{
  "n_experts": 64,
  "d_expert": 160,
  "activation": "elu",
  "routed_scale": 1.73,
  "balance_loss": 0.00116,
  "norm": "rmsnorm",
  "tie_embeddings": false,
  "steps": 7742,
  "dataset": "wikipedia_en"
}
Below are experts of layer 8 (counted from 0) of a mixture-of-experts language model. Rows are named router (the router's row for the expert), up (a neuron's input weights, with its number) and show model dimensions 0-191. Each number is 500 + 25 x the weight over its row's rms, rounded and kept within 0 to 999. Numbers have three digits each.
Before each expert's rows: "comes after" lists some tokens at least twice as common just before its tokens as in all text; "gets" lists some tokens that make up at least twice as much of what it gets as of all text. This comes from a sample of Wikipedia text that the model never trained on. Tokens count by the router's weight.

# expert 54
comes after: ".", ",", "0", "°", "5", "3"
gets: ",", "0", "3", "5", "4", "6"
router:530538474504503478471506526458491501476486504469469471499473508564505553503538551539485528497492506471499508547474500440481495497475506518482496461504547526503503472520495521535484509448479496475505502480508487531505507504508501422472521499501496518468489501543487487467568511500473510534498509489536542539488522500490469507558513527556468504514522502532505508484494470516499516493491484457491513485514511511509507500482489491492493431499551504487520486492514510500511553470499530550444513480509522521505533495459496493509519487473466525512474474471480499468475518509496484504
up0:531501493491526543524500506438511520507461505568498526432496495495481472501491529500486501513456492503508495483477531516461473523529500479475528494515476511496502506546477501476466514557489471486510559502490512473508521474519514479532448524516449474526480486466505471530489560538495495438531502507534504501465481502529487519483515531471493482503533486493475521477517496507497507473522475520507499490479528490468479498492494518488492469514485520488522478489537492496499523494547477509546466486546515490527496477446504433535452492524500511490495519495459491496473524536481536502
up1:459517514500523502502518483513532498526492521490503481475484497535509486546521480511481466489526543455520514515487505528535495463512454525492518500526457526509522532506470488472521506519470472452486563503523549482515481534466522473466540504564478484527462462465479507476480542489496476496462507500494471478542459529514503489449495543492490468471503512537533482484534484489508474488507479493507507464550459480474485496472511495503471521482512562534482503496478501461530520492486482484500511515552514498479492498473504514540475497497478480550496496490485505506532537523524464479
up2:470479548505538486489478503518493528479462538489513512473482520496500498501504487507470477483494499536475528511529539523460479509504505502482464491556467482485479441477516506485498535507480458490496485543491466464478428529483481496498488482538488501484536491496520500473457486531511501538510494498521556512503538548497532505491520488480491529518470486486469468461508544466516506558513511507542494511513468549528497544515481513474489494476482481463481496472498462474530499481465480469443471506542528511507487505538484511512531486543526517521508503481453500520539480505479484479
up3:524505488510474498551515501505494519521497467500489488531442445491521507486491486477468482484505504558476514510509506475468502495522444467448473499486490481485461518512563513519478494469456466504495540539532505505507471495535457531496496487486496494469498459525482512471518547475468517512474492520515441485515511479499522505523474493544528502501445466492478496502459497510491476545511510533536527507491511503511483517477489487505508555493525460511523512495545469533491459494513472519523491526549514545494489517502490521485465510489489511531501515504495544501508539484452463451

# expert 62
comes after: " ", "0", "1", ".", "5", "2"
gets: "0", "5", "4", "2", "3", "6"
router:506478502528522474448454487467518511530529507524505464510484502511531522497522540502487521541515493490481496507464496458478482497495444463464493509484469528523502479550513508506480488456444469479477495482484514565522505481537521489504492499543499512477489464504490470464532545477558496517533502483485496510510516499470502468514555479517533509495514502496483479468486542502496512487516489488512516494543461487482529490481503511497465481517503518462470491505443499497453510458491477555476470471506457525509487500527481471482494510476464491493450500450482547493478489512451514500
up0:522501445463500463526499457490518485505515522470461497503503515464501502501521447509457494480547494534482518458489501439494496507505436484503499531463467481544483511484515498528535528476459484441491497463500532503471482493478521541552490511479515492506442504501465497467529491527467541561519521485495469493500520493481467476521469541498528503486519495491518505538504514482498528454523525516509495448535478502522560522481478480495516525488499494498526462495497517471508466510497470516477514535489467529490528523524493508505538499517520478504511517521498520473537516509494528522
up1:549489512514527512502498504460514498472474540461505492491464548549552505499531466537486469515488517498498489496516491504462517449518474483524467487471496508541474485561468493491491567525452515531468521535524529467478510491476520501477478456518484487437483461497534446504491510481512513468465506476493488486466515514515508448483478490495545489482516485493508522512517518523517498475524468480446504494483513522532463504506476511527505523489526525530495473478480527478510497504501501469453489481519523472519508500506490505540537516516462477521475500528494495493511551503513456529
up2:489549447513500512460480496520523530504547505472498462515475488493508513434519522530501531485528492511553437490501520548521529503518516461506514537494542484490488503519491520548535509515474503541519514464488475535508499504458538486521499471559498521557491513464503508493508516501529491470488504497556478503501521519452492484453515493518529523508517522525478489496487486492511512468506499469489530524509479493490463488481526500451508491488509472487477541526517481529489504479481505506539499515450470534512526484494455516481506464462496504448489495503476560487458506483504526494
up3:524510471479496473517488489472520483497492442481496522489522516499484532511512480504530510541500497479503508543540517512479468563498456486481550490515492501503492544505496515516531497485526483501517497501493460550482525492540493452507452506503537497503546490501546481521521499503493503515528492508524464484511476514471496473533547526475446490528503529491501529542490494481519513500502504498498492495457483495459506493561451482492495495484524536492503474572528517492553505515491462468480505519498460510541528474476481479533535499469490481472498495535521571493446492481505469489

# expert 46
comes after: " the", " and", " first", " in", " his", " or"
gets: " first", "th", " second", " other", " third", " First"
router:508514464513514472445462516445506501491562509483497472507485481527547495515499485519496531514526476479452492475476508503488494544530461516485457478471484525562505462522530525488503495497445517469531519458517433533493546493497535494502541494509510477509507507475473521546502535484480522519506494489497568513503513456480506500477517458514539497487502506487494506522500512514487493476476504527498516501519460483457512500511510468493495485530516516467492501496488535526454548450529478496475498510523484543475508555494513500473509476476469496495474489473477527492486514552495481514
up1:487505494494456524521487537544507530555469512507527472493492526520494452514482460482475498522489470494511466527450506514521538498502531498505500519506482521486509512482495506508479524512501491524467526479550491502496521512548445496521500512531519486532486521557468512486500527503547526478518520522484519484503493459482509492477497519473536522496548458525530534522521544437469496524491545486452471509503520512467481479492493492471446520507510479526480498497484537468483476552515529554481480502471482521509472529519504484482514531516451475489526510528491524502518469486533548488
up2:528504491507481533477512480474479515524533499521499446505480535497520489482490496513517506522526496513537555489488513476532475509496533482476484537450566451486476475490492495450500506508508518486511510498481520495479514502500513497514512458494473528521489521501493478497457498542500491533482511510473511517446516493534497459474496531522484509542496551541529493483468498485511507503530502497520487483527515519494515570531525526470525524547519470541532506511471519491486502467499500556510481516521484521484526502491502551452535482492479530468494479516532580472518533457516469508
up3:460465499492483509518472522521481479548484514497493425467469521538508466500483488556457465517504517495527437549463483485493448500482462499480487473526496490558468514495500479503485527533485508523498526514494491518485506512484519470481500492526502517518498485494458516542457481508544549510493499499489528495501572483485515552508473490487514518476469528502512526460504539479537528482524511505493512522500476507510503504507484495530516475482484527479510481543475538529485484487489437515528500471518504473484529545494527561521516531468461485494498519514513470494495520485503490501
up4:536486487462489513512504517513491510490527495516484481492440485545490516487465487448496545527489454491527505513475523515516477481480504458499491473527485492559500464513491509492462500512470523540505496517468490526553480491527501480504494512512501486545473492506505485560521532495495495512467496447483491547475556496513500509467466466477467478494494473517492539439508489504535490495509478540489472529481483495538476493545475473476495471521515519476451467526517505489487526540538446486474531478531487528466514526510528489460482498494507502475469456497464479492489484534513524482

# expert 52
comes after: "1", "9", "0", "8", "7", " (#"
gets: "9", "8", "0", "1", "7", "2"
router:491508480462552513466490478444511495502528525511450485499514464523498512538523575538484499513516505513516474488521500474508458504511487477485518472482507505499470490510523500515479466447489471465473516490468501501496496504490515488487532508476482514441484476480515461485475529542536483490503472511529497508496543458462521513525511455543522508528523482476508525508498472512494464464503487504491536472514499499518508487492474459523476501512475494510488515472487545488499530457474470559436470483512500542473499474489500490468460457454476491502461461486524526522504543501482521520
up1:484505528516486519482482534497503459462523480549508486523516480551507498489532470475515496553500488515471487488495511465480498493466511522520507462491518501478527541500502528540481500510563492509471510545495506468486514452466515517481474486496508543511453480490493502489517513528511503481527564467484476538472489508498488483476511471488466531547511507477512521535495517518476515491521481483469466464449500502505514522566531464454515468494483447447500538507534531488498507501473504498526501474536517498504517477447480504477525492520473469450525499530511483497512525513462490536
up2:507524527500530496466471507493504522473537496529512516522494436503471499508481537487507483522547523509528469495516513493494487518524527507506489470490493532479528461494512520491460509517478487481517514493486523463524457451483507476502508545526504491499494493479475452539490548552524520486445493487514543507476515482482550550528499441534495522477429467544514477509495509494508519501494479517486548495506509525507500472471517477528473520526475492519484498467516492513522465486504511517508426504507509504488482487538506528477450520567503498514508488479482521536526541517507538500
up3:495484494494505503479476518489489452505551499500559513500563478525499537495512472534495478453493491479518509491531509489476532527555450520471512537510520499516494452521449521512499502536479511504552521499499501470476483550507485485477487481518441538500468502460517526548521487491503513523504465472488529459470482498457500520498488456508500514512473465502529454496470496456495478499487554525508478535479521498523554513515506482505477507490525526502538507537547512528506538548519528526488476518483499458511472505491513510535513480493533502511497491541521520475479513486477490502
up4:524497511485472471506495504527501492517493508492439513487548480480474492541510487514499512482521494501497519529484507512483486515490517480479465510521493545544513540493493487488494472522474497484521515476471514526516521487481520494501480511549509508476542526525510517481542509456462504485448478451471518512483499509532509484514495510486479503475528550514495553548520512512529489465501520533494509494473497509495555504492509506543539468527454482449510466446447455508479518466498485488503476483453488532508510506535519524493490538506532498540447444528485489458528500465446511503

# expert 31
comes after: "1", "0", "2", "9", "8", "7"
gets: "0", "4", "5", "6", "8", "7"
router:482489507544494470475469538491495492468541500489461501507491520548520505498551495511467532533514493475517514523474493495493457505517475502501538507522497503546478468452506545516523457479509491470522490496566489531479546515501482516550528503517497502493513499513470503474509513475514540525533473466510505556472535499485536529541560482512520513525458495480511492486457524502514496492467476523473520506514443491504538506520525533541476489534508507496487510500480485526510571471486496487480503487542532494486522534520499477478536529485450503513514476503468499478464526489476522505
up0:510494535498505512489479480462466521518514473456503491552524524460493535496527500524526502494475546505525495498498453540460498519490478448449502479516491514515499569524446484496510492469527513495517478513512540478499481511489495496484497480498452514519506470516530489484500458502489537496552472512518480514533517519494485483476416446508524525511517494542435526536471488508514507503521484521522477518534517498505513511515504509498523494482497480443476469481508518494534527499471487571529506518499500528486473506540492481497468518498528526465507513500459528502517515481454501488
up1:523511522527468524481506498464468457461463516459488484527465497543487476491492489461522504503556519530491451502512492523477456458513524497490471505545476482482499500497536513522516501459482462485463468485515492495485551491455480514487524485473476465488505525483476513463483490471493494535524485519499481486508534481418493464570472482515504473460506468470527513479481507483449498462524458487481509482536483485485500493467502498459483502541481502525495495508487475521532529474510515524498521540522496485517530500518490509491534506497513495493505527454548550479507496486475505480
up2:512502511495525537495495494504488490486511448514496522482511478497494464499523521505499509506513478506481485496510519518490506496495464509512513521434472485455417468472496465496473517520503530488467530485479522462477500472504508494477475460501492525492505427496498512501481486518541486482482489449513482444504543491507481493520466494479452496503492466513507544530511521534524503482471452500483504530468526487524506484544461479496478445508501517504541498492527481490465525540513476484471472467521513531522490525491519491473456509444503448484493517486478467502502482529444438513
up3:497479528552481483471494510481513485531533513487509523516468450505542522508527499507493511524502537502472472483474483500509556516488485514471483567475490481466468506502499486521473511465522506524539490527493516481488484461517483509481509554497488484459487507480477519500475465517464521516522495484461528502462514524477482536491505512512579482462456524511493514525483495450500499538545469557499503500483458528525524501487495501530482517478465466479508484515518530493497522513470521490486448563502505501474488505458464463480500539509489496513479508477495518535479468493455499459

# expert 59
comes after: " ", "0", "–", "|", " |", "9"
gets: "1", " ", "2", "–", "3", ":"
router:498497505514496481509489529476486474515521531478504490492515514482512503575552560526519510497498477491467492534517506480532458502508452509477547454529485515504487487534503523484514518462453478492499511487478494511538520537506516484456505521501516501514477515509518491491510506510514499475481473510485487521500524455486521470532494453571492510537520467534495473521475495523496494474527475510456521475494479476496541468543462523519491490515503499504495494463504504549481507485515488483434499466520464506527532499471494503470491525453484523516473470455491526486468570531477529467
up15:456478498473497508502481461446532457492500528475512497504532515483521485494515539520460514513488519541508535522529509509490471510500498481531561432505495476476484458462494511520483545497485487498479452515479516498515538513542496475462460512521509502511520490474501540475500487510484534512466490495488481509509560461512525505501514458497490528476489508486492490485496483478501510431511476505517518466512466522495512533514499515446483535536472489484511490475494492480505486515519515489472491488426481488499533493508498492503455581498471489513516490517432501527478465475522510477
up16:521538491501552542466532540522466499495512543501515491500470519546490477489521549490532520503503485479504537447514491485487503491477499451497473500460515497498517502516515467501449492487532504564551507528455502481530525514499517538514524549497485487508467507488474458468505548508530526475499463491526541484495521500482525489488476545516480496499524512460532513481522464544465509553533509512471514506491503507480520505495529489466526517511489547525490482471471513509483492492521525501463510472503493528453502498513477479465493502495532488553533466491479468458476527527511512510
up17:502521455491514508494469536531504475472524475468520499503562448516517518485478494477513533510485514512522533525486491452463543499538479488505488508482467481512500476482473521495527521511516495503531496493484503547515505458520485472494501521517474507513473479503515478523517521457505437496524481548534517468484440460495491491510533509463504480492436507504483515484515501492474490523464492471491484467502542488525556472548516518513464497540479511475530523474461527503479515507485527498497477505451517526505480503475480567478475525473457492457482492517500461508511503506533522541
up18:505469455522503493475477537581503534498466518514498526513533478505495537538458528534509481516474498531488489480476481526519508477495533500494510504533515479523457499557511456518505473531514529491516547488527467485532482541468554517504500464532495469485510499524512511520441524488477526486503516497485468463507548504516494483473489542492496494481478509496489501487554490495451509446474525495496509477531497535513496465477539509524474483469479515474509474515452478481513490485514538523511462511513543521517554482515515530517508531515478516485495461485473523488534519491486488480

# expert 14
comes after: " |", "4", "5", "3", "7", "6"
gets: ")", " ", " |", " —", ";", " Win"
router:471510475504489482511462539459538509493513532496508462510487530507554550547558514504483567527518497496490473521476496529495489553534483517512505498514507517484566437547527498472507522495493521483481522506496500514519497483498522477497490497547513508492446523471476497484503531476502516484540516477543560541478509457514492497522506474496471507500489487508536521475475485489486498460501500490510539471520453503497515470535490514533501515500483520491460495483542527490513538486527522534474479517537488540484502515452449492494475523519471468518460496481526511505493518507507529518
up4:502481479504463506530486497503488533497522487478486504512455500518483489489494489535514518520468548499531489498495467493552477487471529477491492528531587529508519487553544529487527460505483547516553456541530500502538528464478556472503521507503461498439470509478469494460545484524544518531495533498495486517517465498501486446487469534525465508464522484503468506489487504551470483473566485487516508505512527497491533499509503499484510497503511498526485515535482516521492505508490496505435490495499519500493519487497529496504540517496495510507529507469497535510547475504511520497
up5:505507483464539501472467519518513494545470474495482523459429451528505498514535528496475488453523460476507491478519506502488490494484547517464492511509485524484503483496500557491460512466501522529501497529519493524526480480544484491498541528532531536493487518520494472516506506464476541503507488514527504515526517510472515455536500474535482493484518467496541497477508523501473494519508482479472533526498482531486531544482497496487486541478446525563467537481484529495536513491478514489529519536561519489561508489496485496456514510477515492518507490514512494495543495524478558502
up6:455499469417541511496486476450486473483511474508533502484453473522479518485544489524490536523527492523452536473507453490468471499502493495505521453511493499517517501540496463488501481505463511500516525507521485489468518485467517490471500513499524528492482481483505480503508464500486549517521473473436485496499483538505514557512529455502497499499495534509490510508505535543521509508450514531511458513473490440513494484431490457469512503526502512528556474487508428517478500505517514512485486478503465484524488498509479494482471529503478503487491521508471515539476503524486488509
up7:492514513500493486491463492464482498485457488504525485494525521511547507525520485489491484500510513478536490540480555482542530533479515479554488475478522505470513544493508479496495504526493504512460546543497502527501519521480544471506509476507453513459479494491531523494483512493490500482498423528509527468506519489463496516498472480522496538481503468498506507462530512496512491497521470548544517544507456490537514495525489515518588530495477503494488538551494466477463498525518507407525479504540486506491507479511493508486475522510497556524469502512505476503491479508490495513

# expert 15
comes after: ",", ".", "%", ".\n\n", " |\n", " In"
gets: " as", " that", " when", " As", " In", " However"
router:465522494523530514468472513510497489484512534487486491515454491489517515515574488482500513499514521461478505496499504469513462529502502487481484480503527473520478467498554512558498519477477485504504497512492468520528488480481530484528523506502524531460470465488532514535522506515436531484494476448469563470510475485495517500525522489545537481520490488512489528495462484518487440491473501477516489505525489458499499488502458538546478473543516496501494483500499531489503521486471472507464508552547505497499573507504483516502503482472485528489484488451469487458476544483479468520
up0:513465514526520577524513467486542508526517472488531456468484501475482497516499503508499497502463517453468502500485496450469477552518495487493502481489499519494504540559495475501485468545515502484537485479506515501487501524483460540489479495495445523503511514477494453496497523479447493526480543517480463482509499563542463501505491514546488497502518492517509529482553440513497498501509539488555517538497535482472491482486483489515489517488491515500511526507507521489498481521500482475466525483488440501512480525502483520488451523458482478506438528490491474496507534532487485480
up1:492516503507529522569458480470478497533515515456497463484479491501536519553540533505533554471503477528484512501538515481493534492478500532465539504508503504500448516488516489525486462491511540503482474471496497516474474504530494468460549498488541512548483503496516503543469508512503514502515482493503467457521486476513482507518508467479525506440475499534480478454514511464522511492525461454514497526479481465527490548509532476531503503540497544500469462490480500525486486478527502511519527481497503488493523535514547506517477527502511489557510499536532486493522535503546506498
up2:519488493518496535516446512466521516489517481458492520522481479465491518519506468521547495518520506487486499511499434526512463510482478530519494541449501499501547500513487542519497464512497486534515510549486480519465543459485501525528507525520502463487501449529480472535500477540543503489513476514505498490493481517517519521490486490523460492552499509546448530505493449522470520489484448479502507478452515463502496492526473508528495508489493518523534444494458499481529494534482493528513519519539481515496451512538547522496485522516474541493539469495485526510515531490516523513
up3:500491509479495538475508522464497537502497509464480486514535526488526533490539518479546471527463484526485510518524536494538456498511513468474484494491506524477532489529513505532483490549481488521535535512517488523467501497500497499464464506511527514455434506484542509522502453522521550504499467493518515491469496545490516513510512483500520473509499456495475526485480482516495456466518492472439504510486529510486535559480541530545512482522501511458516522489523468522508521484489472510538506445523491479539520498509515530472514475524498574542501493498493551482498520488482485496

# expert 2
comes after: " ", "1", "-", "3", "4", "5"
gets: "2", "1", "3", " ", "4", "5"
router:541510461525496504505467550479512524531511489486470499496481506484502524520536546501514508518555515459482480520502511461488483510482468498510529490517467487474514481543524509505474478407505475516483505510522476508528504556526532468470524538513517504517497448555477512513529501479491464481488480496481529539495544509481470482498531469516513550526487493508483505497486515487504492476512461500504536456493447491454550492502499535496506475500515521505491517493466510496495535474498493534473495492510483548498496522510499465462459509434505484521462507484499536454506509493462516482
up1:461489470530491496535515490518501488462512483542483489556534496523529561501499522493478543550465486495465487492466534476505514507468514489473535526466491503487457505492501475490542530458497479520505447509480521459493507467470477499519497474504497466496482460511469529497535483511507505486534477485513542487464493535522518529528490463517506534455529470487513499559465494496491458512503492519521519487550517498545512538476485502489494461501484477490463502500475520490504483487557538550541503427482522511506480462504484532511503495511522513510512507526487490495475505498478473533
up2:524501446481543518507507472539468493413494501487518494504515510489538512499505483540529496547494538472520531507509521464496487532495504543446489494497512436495456514531511510530500470516518514543471512515511542528471490457522464511529472513532484476498492484480479464512502568487483494470526459489562454473518497481506516456479522490498483565525505494487510531497497499472476485487504504550501473492477472493498515476501470462507485502450490516505495489484517535525495508447525531517482503504483489482500480529485499501454461501515513498489519513492456527499482516488480503507
up3:525518463527527487448479507487526503427513512513478508506515520494532508483475539514506510505486526534474503541481498526528511495487528514500498489540476458454543508485484542503478506492520484536519488512474509518483488483506531511469521546539502496528518488469493502494462496507488512481500475445502491545550475510518514533529479502538511529516491458461528531534488541484503487538514522470496519520477533530493513474487476437477469474507516502495537499481488477487536451504515514517487510513445480444488497510510482496477526474541513559510499496526453522544481492473483528482
up4:514535517508485485478460529505492472514532464500520503493478512508569470481544514520479492506545501487494532450464506538513472513516486516514543513491515498529522480516543485498528485497498489478491517498495508478476476457506508505483532527512515515508485446520532501487492535473521464482504486499543508543533549480492469496482450508543511540506422456507442481492519557496500513532475479535503536470490482513524493496524496483493498400489463510468497535511502486501508512525492465522487541552519485492496503474484475501500491527506487503539482512494495508505521479489485509492

# expert 24
comes after: " ", " in", ",", "|", " (", "In"
gets: " ", "1", "–", " (", " March", " January"
router:498494440525472532463490522482513505490516557462522482466478517506501479558523529520505533560514532492512465499520535514515495499482471511454495488500481484492483500502515506499506452457512485518506509466495467487513491509528492499450506462534431506510486458507476481488518511542497513505497521488499505515465514505490566513516539486512490524540483522525469494499484469512492471468454504468471503506497468482489493499497467489479498475508481496465486530482496487496516532464494455512443472497525509532490540503517494500490488503479496486534466487491507473469414536514453532541
up11:462502502529488524502546468506517509555529483533468479516497534499475528544499478478515484473543532464545504472503538517491500514524497486521533498486534454532498550519443517462491523483465514518480509522504500517476486517472552518513511500457481533433495497463485504484503511488480488488509492505504508453496511506508477510492495496494516553515546458511497520501497503516495527488500473474458538496485516522495498510477505514494527478522466468471471527506486466528506532443507497508511491509464556482498481512491481527524496548458485471478538511512548490498547536502559512474
up12:505506506522467539531518505462502486560539521510523495491528518501512494480483515489485510503486545533510479526494530534484513473499517468494515474525544492512547489496491497481493540494497510505490465467538510473508531496514453566484526492519489456492488467501526516506505492524473526567515449517509497499522507518523486528518494532496499509466502493518472543492483510495523476563512488498526499490537505503554508517521455491515547530469500521487478529460536533516551538524526509502487517535493511484515481518533480513494521490500474496447525559473490460571502479496495470493
up13:481556502511451481500485521488516504507484551508472483447529468525494514509462516510519544506490512470558496516525525477459489480510512531501514487512483514499481458471500452512505516523523558501497519486478527515516519491521488500499509517522529464532498512443520485478494488509476501483524496508554507488505492449517458501477498462454480505494480506536487477530494483469487526482474538557491530474507484503507527502461549496497529529517505500503516524465502555499459469446462546457489499502522500507485488501491496523512472498470565520489473484500453496479490508510453522538
up14:481470488524498482490506472490474497493514482474522504503468522450499491505482473460491459530539529468503499530509559532533570507477509529455527523501483501506501529521519520511510505502544495513514537476533510503539490498456501473536562512495505511547479495519496521542504496480526472474476559508512527547499485486504507495514428528540492470532499526500473535521500533468522511459441532448491509479539453523487511480477497514530478507474508535506524485516513496510471527513506484513510535504449485499491510518475482472469505480535478470472494514470477506487493526491495505513

# expert 20
comes after: " |", "–", "5", "3", "7", "6"
gets: ")", "%", "0", "4", "3", " —"
router:525523528498493480477462572471499520487529558522505428484460493493475539504516506521454522534534470473471479484494512511488508522553480510439471505485516497513483433542516570503457505505470506500538523507513498527515513516560537487496517533521513495501449472506475482506481502485504487481528506463475524533493501490490490477519526506497501509524499494510496505514476460495471477470494484472478525472472474499476498497507487510508508465544494517502459521515521509515514533489506506516470510496531496533469517552482485481446476505495515527507503499465460471498486538521462506485
up1:504536517506555506475470496491514506501504475508510481476493498514491487493484486508484527516487482489515482501472509471521528542491501466505461483503534465493488513471487503496478495478493519498455511538457506487498483498504516479498493440469499500497514503454551534527498470510495481560460519522503517497489506491501512513444536457474495506496446475469521545524461491455471496455502466506476555500490488458483509518500469457510492520483482452509462472504533537491497526502510559468486500488499500554479483517524474485473541489474472514502487468475534535537457499421503484499
up2:497483510474540512477491493487491485532518521535494498527477462483519535517501498524498469480527501488502474521492527491517484491526483550511500472493506522514501485484508516509454475502459508510490483502476531516544530499531544485501479510504453534448477491483499506469495528479487532543472539547510489536515548502483496496498520493491441478546512503526448494491525473497539476457479481528490523508548505484489514512491499498479491499472514473515481527496510514541475501501462477493519474456477536469446469468522509462509530474462488474514578530478514469515497447470471490450
up3:474477502459506511522492470466497538466537501513503511487520506507507541497522523505525525516510483484487496474483462498512524486554506501536536513484477453451494495472523507483562492514470534480470471492499492490523483534497520524484523501510507486506503501500515517519514512525534491534526494495500482446471516462542506458494490463457477499518508528503487541487467538483488509507421498450489481519469537530493500484505506493491528467465542510554458516486509484489492452474520497495480553531578468498504485513536549474490475488529478521505496473484521502509520485521458524495
up4:453482506495497551498550504502529520505483472477502455478537469512489506519485526493499483486485529509437487470505469502489519517481471456510443499508501485454475487552528533546487490510451537497528485510481492502504492502521496471525508550507518510504496515471520528480508482465498490509506502515476530453505494514527493501536523507526496511459462523487519521479476501543504520487524534517468492508471476421479512465533502486476539470512470516495533463515508513539505462510490520484445500529546473540478477538494491483526524478484532466531505484461467506500513521495512549510

# expert 10
comes after: " ", "1", "3", "2", " (", "4"
gets: "1", "0", "3", "2", "4", "5"
router:522509496460502455428477544482547526468504537508506477470474507497524504511521486523484521493512515471467515476492513459499490538519510494474511485500468443521476486523512531490476534435497461457514503566516484534523520483533509498498521526514504531497494478477516505509497562482483509514499511485528511476471528505484467474547536482517513521508501532516468530511432476474488481444508491489507510460516500494486538497503511522496499484511506495459505504473528510526508486458498475537425494504495469514501500511513482499457500494476503497504499508432494558499494505513470480494
up4:469497474538504451462528472550523471512499496526474477488535453525490494519535481484485525465504530520505515496531511495500465476478487497519523532494530493518508506467500535526531540530517439491505452493528525492514492522498514520488473474560483526518497500487545540488497490510462553537493497488482487481481488490498512424486488510510485498503449563493494474508426513506526465519485498519512476494509527494537527478504519484532494494504539523511477485493476463505487530452477516525482462530524533502481505525511484527502467565526494503480506462510524513482491504478497513514
up5:487516476482510464502541494521495502464552506485470463464469517506511502487480532508492496517457506496487481464473493503504540490509499534513502455499460511520492464486519530519490462477507447482514491507514504507480452494486491501532489475514515458536498539506467536516506466519497541528478501446519529519480458473494478447484484477456474519510489514521507532498515473521476537501532551498518499527543452492498491505504479509526510487485424531518478518510492517489513501454529497445521476539511503489504543527544524524509501451550533532519487508497466501501467506467480473517
up6:495528479500518525448534520526542522510481568507525448500472469529497513489501495516527477541499516528483532495451488478513486515462545500525470483485511536498553529525501488533507484485477511488471469486501522522512491482480495482455494487523459534505525527480520452521488516507467523544502563512517507486532444466530474512532505473469488459514449488503519512501486461468546459520508497484494497530522507489509501533499496462496497485511496505512528466535504477469483516491501521529477467496470498466486500494486508497478519491501490507444527516469450461523503461464504515533
up7:546532477537490539464514505504473453520507542511475495476422513497485472523476504481467476507515486547513528503488564546514508499519500515501531500466505498469486498515482533451479537529490480514473490480509484503509516452510481467500505478495488497494458497528490463522539470562536472459512500484463477497502447506507490511477461529507491534495469478445500488501513496481509516498476475536497508522505496535513506489493531556455457490501484474542493510503509506450471535488487503467515508491519529462516513457484520555468479506521501495529530508506464481509502491496513515485

# expert 19
comes after: " ", "|", "2", " |\n", "–", " ("
gets: "2", " ", "0", "|", " |", "3"
router:484522482501485458499495510424542491463566506466499484494468513500531488514540527506481509491513503458490481524492457495477471488518493508493505466491480490544507511554512517480489509478528492464502506518476449510495503517498525469473479500545486487499468508533481515499539506507515557510493498497482501469497527473469499499512480491504547535502492523504477522508483507517454457501529480485515475509503450495505530510516449518517499495541481510455484481437510500509500502469499493502436470479541499550496519509484481478494514525471519476523425494498480498511444559488505530520
up0:487513498547495476503465430525533527471490453527462527493472504523515466530495489505447498510480505492522470543471492471524536515493491530501521509509488500503512495537514490510493491500525551466461540474465506498486512517491462521494472520496511487497459491513560479531537502517471480490497528522526492522529479484523475463503476496518493451517483509463504460473497459489528513467498527457496539481526531484500499495498468526509516524483460496492477539513504548489488497545461488538516512472469474508477527531549485494534474506488521532507480498547483530471484487463500548462
up1:532531495476502512458510532492452489524527520478491498493559505509503510516549506477515508522508494455476530519487519542504498510517487496542457502533512514516516465465508492528475524491474531503466502522506506516469499510508508491546523504493477488515488481515490529538483510519488464508512442498491529436526483504489510521509488486464495483528456484497496487490548506488528478544508484491532490484464509496515502479462532487538510467535474535490512519491510496464503490440525514507495493529497490465530438534505423530503495476525506500474448545496508551459531502524530482551
up2:523457491479500470525472465518535521511505487485540462503446518510552498504480542486480519479536521491492491493489496534531500470503471523499512472492488509499521472515534496477500486493538505534504506514464501475521514453467497491483528484537496514512493490525505465479532530492551491492548491533501512552485491556526553460499522472517530511500534461450511504498512529506471476502488506500506528494461520493513528494500508505507478528494550521518463539411492449485488473480489495492483519522535505529449467490482444496524516517523452515497489495489496511524519496524490517457
up3:506461516507502488510523469465518540515499518533499525519486538499543529533498480466519541464472493463504528503465522468466480463515503512503513482490521503538526462506508473488497496512486479486512543485455475486476541488454509486509466478561498522538498543488522521493538502444525502496468470495486505545522476515512486516528484529513513506508482476507511436486474474506503471519464539521480525531484481485453515467549499512503545518483520506522453493512499496509540505458587527509476474476545521492492492484524478504475506512463489525493486501481516470504526496501521475522